{
  "d_model": 384,
  "d_shared_expert": 128,
  "router_score": "sigmoid",
  "balance_loss": 0.00163,
  "balance_bias": true,
  "lr_router": 0.000345,
  "vocab_size": 50257,
  "optimizer": "muon_variant",
  "seq_len": 2048,
  "train_tokens": 262000000
}
Below are experts of layer 4 (counted from 0) of a mixture-of-experts language model. Rows are named router (the router's row for the expert), gate (a neuron's input weights, with its number), up (a neuron's input weights, with its number), down (a neuron's output weights, with its number) and show model dimensions 192-287. Each number is 200 + 20 x the weight over its row's rms, rounded and kept within 0 to 999.
Before each expert's rows: "mostly gets" lists some tokens that are sent to it at least half of the time; "comes before" lists some tokens at least twice as common just after its tokens as in all text. This comes from a sample of Wikipedia text that the model never trained on. Tokens count by the router's weight.

# expert 34
mostly gets: " area,", " station,", " world,", " School,", " building,", " River,"
comes before: " and", " in", " was", " which", " is", " but"
router,213,238,195,224,174,201,225,190,192,208,210,195,186,198,199,219,220,176,227,227,209,183,187,171,212,223,188,213,216,228,217,201,181,217,213,219,182,218,157,205,179,181,193,200,206,201,230,205,183,210,167,247,191,186,193,205,226,201,183,189,187,197,190,222,197,189,182,185,165,185,239,176,204,186,222,251,201,213,205,212,198,222,202,170,202,226,214,198,193,171,182,206,176,202,218,199
gate3,178,219,200,207,168,180,169,196,192,220,233,211,203,224,188,215,202,224,182,187,198,216,223,179,191,237,193,209,259,188,230,214,210,229,164,191,175,183,203,205,200,209,205,237,210,204,204,221,185,210,215,222,205,209,170,206,237,214,205,182,185,223,204,198,185,211,193,229,220,184,200,234,202,188,197,206,162,215,198,197,208,199,201,231,226,198,230,204,214,207,218,244,164,202,192,213
up3,190,192,227,205,189,191,213,223,179,183,214,210,217,165,179,183,177,192,167,198,218,189,217,210,167,183,169,201,194,212,230,169,178,191,195,205,234,200,178,205,172,225,210,170,188,175,195,205,191,168,200,216,219,217,209,169,174,215,224,233,179,174,214,170,217,212,179,224,196,213,218,203,204,155,198,208,204,178,226,199,180,169,201,147,228,224,192,202,192,210,224,179,190,201,170,227
down3,199,210,217,217,227,203,185,189,220,252,222,183,206,221,178,235,166,186,183,172,168,169,180,204,211,193,217,219,198,190,198,201,207,206,180,195,201,206,188,210,169,178,226,223,223,186,208,199,222,188,222,163,199,213,189,229,176,194,170,203,191,210,187,219,190,158,181,186,180,245,186,235,208,191,210,216,197,232,198,209,189,223,193,196,206,182,187,192,209,221,209,197,219,183,171,168

# expert 24
mostly gets: " 0.3", " 0.2", " 0.5", " 0.4", "0,000", " 0.9"
comes before: " |", "|", " m", ";", ".5", "7"
router,182,199,232,212,196,228,236,225,166,206,198,212,205,186,193,231,230,169,210,217,216,177,180,190,168,213,201,190,181,188,211,186,178,217,204,213,196,194,197,223,207,216,180,174,215,190,242,203,176,160,195,224,210,208,179,192,210,199,227,196,184,213,202,227,213,185,168,172,189,189,182,211,193,217,199,220,190,177,232,194,195,200,183,168,216,206,184,203,218,210,211,194,240,194,223,196
gate0,213,205,209,184,194,211,247,158,179,187,201,207,174,195,221,213,191,229,238,198,173,159,185,199,205,214,176,175,197,162,180,178,205,232,223,196,212,207,185,185,161,211,195,228,219,161,228,179,212,196,201,224,218,195,222,172,207,203,167,216,228,202,220,187,180,219,181,172,219,205,192,204,203,177,221,224,196,192,204,187,210,224,173,167,209,205,218,221,204,184,175,161,187,173,220,214
up0,215,204,229,188,209,241,247,216,190,173,218,198,207,184,165,210,198,216,205,217,206,166,192,182,221,221,157,179,168,184,217,202,200,227,207,192,178,180,184,227,192,194,209,216,224,177,220,185,215,215,216,220,179,200,166,195,185,249,213,221,184,198,209,209,193,210,181,213,195,234,203,198,205,188,186,178,198,199,204,201,205,201,175,174,222,211,205,198,181,205,196,204,168,180,196,209
down0,234,200,184,182,184,215,211,212,193,241,185,170,224,186,222,204,195,205,225,212,222,186,205,194,180,162,175,235,247,211,197,189,199,226,220,223,214,209,207,223,188,199,200,189,191,208,198,227,212,196,202,198,205,206,199,207,194,186,216,184,223,227,207,214,202,223,184,222,184,194,214,200,188,239,172,199,202,199,197,209,208,192,199,198,192,202,253,209,182,187,201,150,196,207,220,181

# expert 30
mostly gets: " wrote", " played", " won", " returned", " went", " competed"
comes before: " to", " in", " the", " a", " on", " with"
router,209,210,230,202,200,201,242,199,207,224,208,238,188,191,196,203,185,165,188,209,205,166,214,211,192,221,197,226,214,231,206,195,191,222,225,214,192,201,183,214,218,208,180,219,224,202,202,164,173,197,178,197,223,207,197,193,263,185,205,206,202,212,186,199,207,163,202,147,172,182,176,184,243,156,202,215,204,176,202,187,172,176,201,151,165,210,193,206,201,191,226,201,220,214,164,194
gate0,183,183,241,208,197,188,207,202,196,217,173,266,172,193,198,199,207,195,193,199,227,179,206,249,190,189,208,227,216,186,196,214,188,199,198,237,195,205,180,235,252,175,186,192,214,209,213,208,215,176,159,174,233,197,221,209,204,185,200,207,212,195,186,170,189,199,210,190,217,179,196,196,193,203,220,191,194,202,190,247,203,196,207,193,184,180,215,232,225,210,221,190,219,183,186,180
up0,173,190,226,217,183,207,173,208,210,205,214,226,207,201,196,191,200,192,192,180,212,187,193,217,177,192,207,231,196,187,211,199,219,212,213,215,198,232,203,183,221,194,160,221,213,211,225,185,198,176,188,205,236,213,178,212,181,208,226,210,211,188,174,195,188,210,200,186,184,206,198,215,167,192,176,246,214,166,196,228,164,196,224,192,142,185,220,212,198,227,212,203,212,214,239,194
down0,186,207,194,194,168,186,178,175,203,199,246,190,216,230,183,201,208,199,228,195,192,205,179,195,190,185,196,213,198,188,173,195,192,191,173,231,208,202,226,194,191,215,197,195,163,212,232,223,197,228,184,210,150,181,195,231,171,204,205,218,192,207,214,233,210,166,185,254,205,231,195,218,186,221,209,203,210,219,211,215,179,191,168,207,215,217,231,184,218,190,194,196,198,183,187,204

# expert 9
mostly gets: "\n     ", "\n       ", "\n   ", " Additionally,", " L;", "-FM"
comes before: "-", "|", "\n", " -", " ", " ?"
router,193,219,197,203,211,203,229,197,168,209,204,203,195,179,245,204,205,148,168,202,213,166,208,191,196,219,190,194,195,231,176,181,173,201,225,205,220,194,201,235,203,194,204,187,221,197,223,218,187,195,165,219,203,202,191,166,203,211,213,180,200,205,201,210,211,176,192,175,173,184,180,193,192,192,215,198,197,166,243,200,203,159,209,153,193,212,186,243,215,224,226,208,206,213,180,236
gate0,192,223,231,199,208,188,200,227,167,229,198,204,198,179,204,246,203,208,209,194,247,176,244,221,208,203,216,195,165,188,216,210,205,236,215,185,206,219,218,220,222,232,184,139,244,221,198,229,201,205,164,190,207,180,217,181,220,178,225,210,205,197,202,196,212,226,199,226,189,195,186,213,199,217,180,207,198,180,210,208,206,171,203,210,184,214,176,205,160,189,186,202,184,165,201,200
up0,171,189,188,216,189,222,217,191,210,144,206,184,178,205,224,153,209,214,166,227,175,234,208,163,197,195,196,240,185,169,224,186,194,169,178,236,225,186,192,202,209,169,186,181,183,162,228,176,209,184,199,248,201,249,185,232,220,195,173,238,212,188,207,210,198,180,201,187,212,205,200,217,254,223,188,199,234,192,194,175,214,217,182,178,190,192,196,221,197,199,213,213,213,181,190,193
down0,207,174,217,222,196,195,202,200,182,198,204,214,181,203,208,202,197,228,205,196,203,168,205,211,230,224,210,210,204,168,178,202,200,201,220,207,220,198,194,225,216,193,204,185,205,192,203,201,180,214,197,195,207,214,235,181,206,177,194,156,199,235,228,175,177,221,158,198,206,181,201,235,187,200,230,211,191,160,183,184,210,163,234,170,223,187,164,199,207,214,155,195,203,228,211,202

# expert 44
mostly gets: " systems", " women", " materials", " animals", " cells", " vehicles"
comes before: " and", " in", "s.", ".", "s,", " are"
router,204,207,231,220,206,208,230,197,181,181,192,196,172,197,207,207,227,187,172,213,194,175,216,206,208,210,207,201,177,176,202,192,189,215,174,210,217,217,177,214,206,187,162,184,215,179,253,198,180,195,172,222,190,216,205,204,237,203,193,209,221,195,220,206,202,209,200,174,179,178,201,223,182,200,206,236,193,170,197,210,195,230,192,197,262,234,195,228,190,214,201,219,201,185,228,197
gate0,214,194,213,185,214,205,208,197,217,151,203,187,184,151,181,170,203,185,173,198,208,206,201,230,188,218,190,236,170,202,209,187,212,184,187,203,208,234,194,232,202,208,217,219,186,218,154,199,161,186,202,195,197,195,188,201,212,220,196,192,162,234,195,233,211,238,219,210,192,191,217,208,173,166,199,180,187,152,193,207,206,178,221,195,189,221,193,215,213,190,206,223,182,210,218,231
up0,190,207,224,212,244,214,246,183,197,173,172,188,197,216,174,231,217,198,195,170,190,196,207,222,211,199,209,209,205,213,172,221,207,226,195,205,209,202,204,204,214,188,170,158,216,189,165,189,219,202,180,201,196,214,173,222,222,189,218,178,211,255,196,187,196,202,215,174,172,173,208,185,206,179,182,218,176,209,195,211,218,214,188,212,186,216,193,219,240,178,208,217,173,215,170,202
down0,192,196,188,201,216,213,206,189,170,226,188,226,214,189,199,191,179,195,193,212,211,228,225,203,229,229,229,175,209,193,174,188,196,207,211,201,193,211,191,194,233,194,198,205,213,166,225,211,204,176,170,200,191,194,202,176,175,157,210,200,215,221,163,232,196,219,172,162,198,193,201,204,220,216,194,215,193,243,212,183,220,193,201,203,218,193,216,203,215,188,217,214,195,187,186,157

# expert 29
mostly gets: "iscus", " facility", " castle", " concurrency", "enne", " authors"
comes before: " was", " ", " is", " of", " in", ";"
router,196,195,240,192,210,202,229,211,157,181,190,183,189,203,213,215,212,167,194,227,204,160,199,200,195,215,177,217,181,194,209,207,207,246,218,231,189,203,186,240,192,185,179,189,212,199,224,207,180,180,185,233,227,205,173,198,220,173,228,198,191,179,179,205,203,194,223,165,179,178,188,192,191,193,231,233,190,185,223,206,179,182,213,167,213,242,212,241,199,183,209,210,203,206,207,215
gate3,224,194,197,156,184,215,201,210,192,179,195,201,164,169,199,171,206,182,223,197,224,218,191,183,165,210,207,200,190,212,219,203,202,221,230,218,216,241,205,191,199,211,211,216,162,208,206,228,184,206,211,218,174,180,179,218,202,191,173,198,170,200,192,215,196,185,190,206,205,170,189,216,217,179,225,241,232,203,230,204,179,189,190,209,213,202,199,206,190,145,182,178,224,211,187,207
up3,192,206,202,150,174,196,215,236,198,197,198,202,207,180,181,204,198,195,227,169,210,173,209,212,160,214,205,183,175,213,194,195,205,233,196,212,203,218,228,165,183,206,188,232,181,221,218,213,186,212,203,225,184,211,204,216,226,171,203,225,177,236,182,193,190,174,194,184,206,193,197,194,215,206,176,228,222,171,202,208,225,206,235,217,167,169,185,208,205,171,177,201,248,224,213,195
down3,197,181,229,205,164,217,213,172,201,204,242,187,211,206,211,183,168,173,219,176,212,224,177,210,206,191,211,198,243,190,220,196,203,187,205,202,228,190,237,203,193,180,199,210,194,223,140,184,210,206,220,199,230,195,190,227,194,192,188,205,209,173,181,212,173,207,213,202,183,181,223,202,184,150,221,136,220,201,211,239,204,201,201,179,196,165,195,230,189,234,206,209,199,181,210,186

# expert 31
mostly gets: " Title", " Opponent", " Venue", "==W", " finished", " Role"
comes before: " ", "\n", " 0", "|", " 1", " —"
router,225,245,222,207,209,213,207,226,181,189,166,223,211,175,211,196,188,146,165,210,224,184,208,170,220,218,171,197,218,194,204,193,191,178,202,189,205,197,176,246,201,196,171,186,209,207,233,224,184,199,145,226,200,218,209,194,191,175,203,183,188,165,174,187,178,193,190,176,181,188,198,193,183,199,199,219,194,180,198,211,193,208,203,176,194,235,179,219,220,218,224,188,205,210,170,206
gate0,166,208,190,197,215,178,180,234,205,217,174,183,199,200,174,181,215,157,217,210,205,213,207,214,220,224,207,192,208,184,212,182,199,223,177,195,223,211,216,161,173,184,226,206,145,252,218,156,179,192,167,231,176,207,182,182,217,190,197,188,208,203,218,192,206,210,194,211,147,224,241,195,167,209,187,191,183,211,169,222,183,236,197,195,191,210,214,200,224,190,224,235,205,203,188,196
up0,188,182,177,203,187,176,191,196,190,201,187,199,189,234,183,210,222,226,190,215,191,198,169,195,212,250,219,181,188,182,207,189,193,205,176,205,203,185,217,190,193,204,193,257,203,216,166,184,209,191,209,213,185,169,212,166,208,207,197,151,215,190,191,223,198,224,170,190,202,202,208,220,205,180,179,226,199,205,209,200,209,237,229,165,166,160,231,178,215,206,195,202,202,217,185,169
down0,199,200,203,187,201,208,219,223,206,230,204,189,190,157,219,215,209,181,189,207,201,217,199,193,181,215,218,186,207,200,207,180,199,228,215,210,202,190,201,181,224,206,223,207,171,180,240,205,176,199,195,224,179,208,247,215,213,204,225,193,171,200,216,183,226,181,195,184,215,181,199,196,171,227,200,190,223,212,251,187,193,198,203,152,192,205,164,209,181,195,233,206,190,210,181,202

# expert 43
mostly gets: " TBD", " BWV", " GER", " CZE", " JPN", " 1R"
comes before: " |", " 1", "}", " 2", " 3", " 4"
router,189,187,212,239,219,197,216,203,173,193,171,214,186,195,214,219,225,168,194,229,217,178,212,207,208,210,184,207,200,184,215,211,200,210,221,225,181,192,187,234,226,193,171,173,195,181,198,184,189,192,175,223,199,200,195,189,186,189,182,208,196,185,164,188,221,172,205,204,173,178,186,209,199,206,209,233,242,165,214,200,199,178,201,159,223,222,188,233,199,231,201,226,205,203,201,180
gate0,187,224,200,195,192,211,188,179,211,189,223,214,185,186,191,198,170,175,205,210,201,194,178,182,210,222,202,191,221,216,205,246,208,177,203,211,225,219,190,201,204,198,204,168,234,221,176,181,216,176,173,231,190,203,189,211,205,173,217,197,220,179,186,217,233,228,192,194,191,194,219,188,184,165,209,188,164,204,198,231,216,210,187,211,195,217,224,198,187,212,196,191,242,211,214,185
up0,202,195,187,240,186,216,183,193,171,187,146,189,181,184,187,223,209,189,187,202,187,202,208,198,184,216,218,184,210,186,205,173,192,203,198,171,193,218,184,210,184,199,195,191,135,166,251,215,162,194,203,213,207,188,197,165,217,202,172,240,192,201,220,160,201,197,185,226,200,234,222,215,182,218,214,208,212,173,198,191,213,175,182,185,223,206,223,201,181,196,191,210,171,170,210,199
down0,204,194,215,241,159,191,187,168,207,224,210,205,217,212,203,201,190,180,176,210,186,245,221,206,194,168,223,201,188,210,227,160,186,192,205,188,207,215,230,203,229,217,206,207,207,193,187,205,196,187,218,199,181,174,184,199,177,170,225,188,220,217,206,222,236,187,206,230,215,194,195,210,166,189,206,218,192,184,173,205,219,162,254,168,228,203,198,239,215,223,228,226,193,165,195,216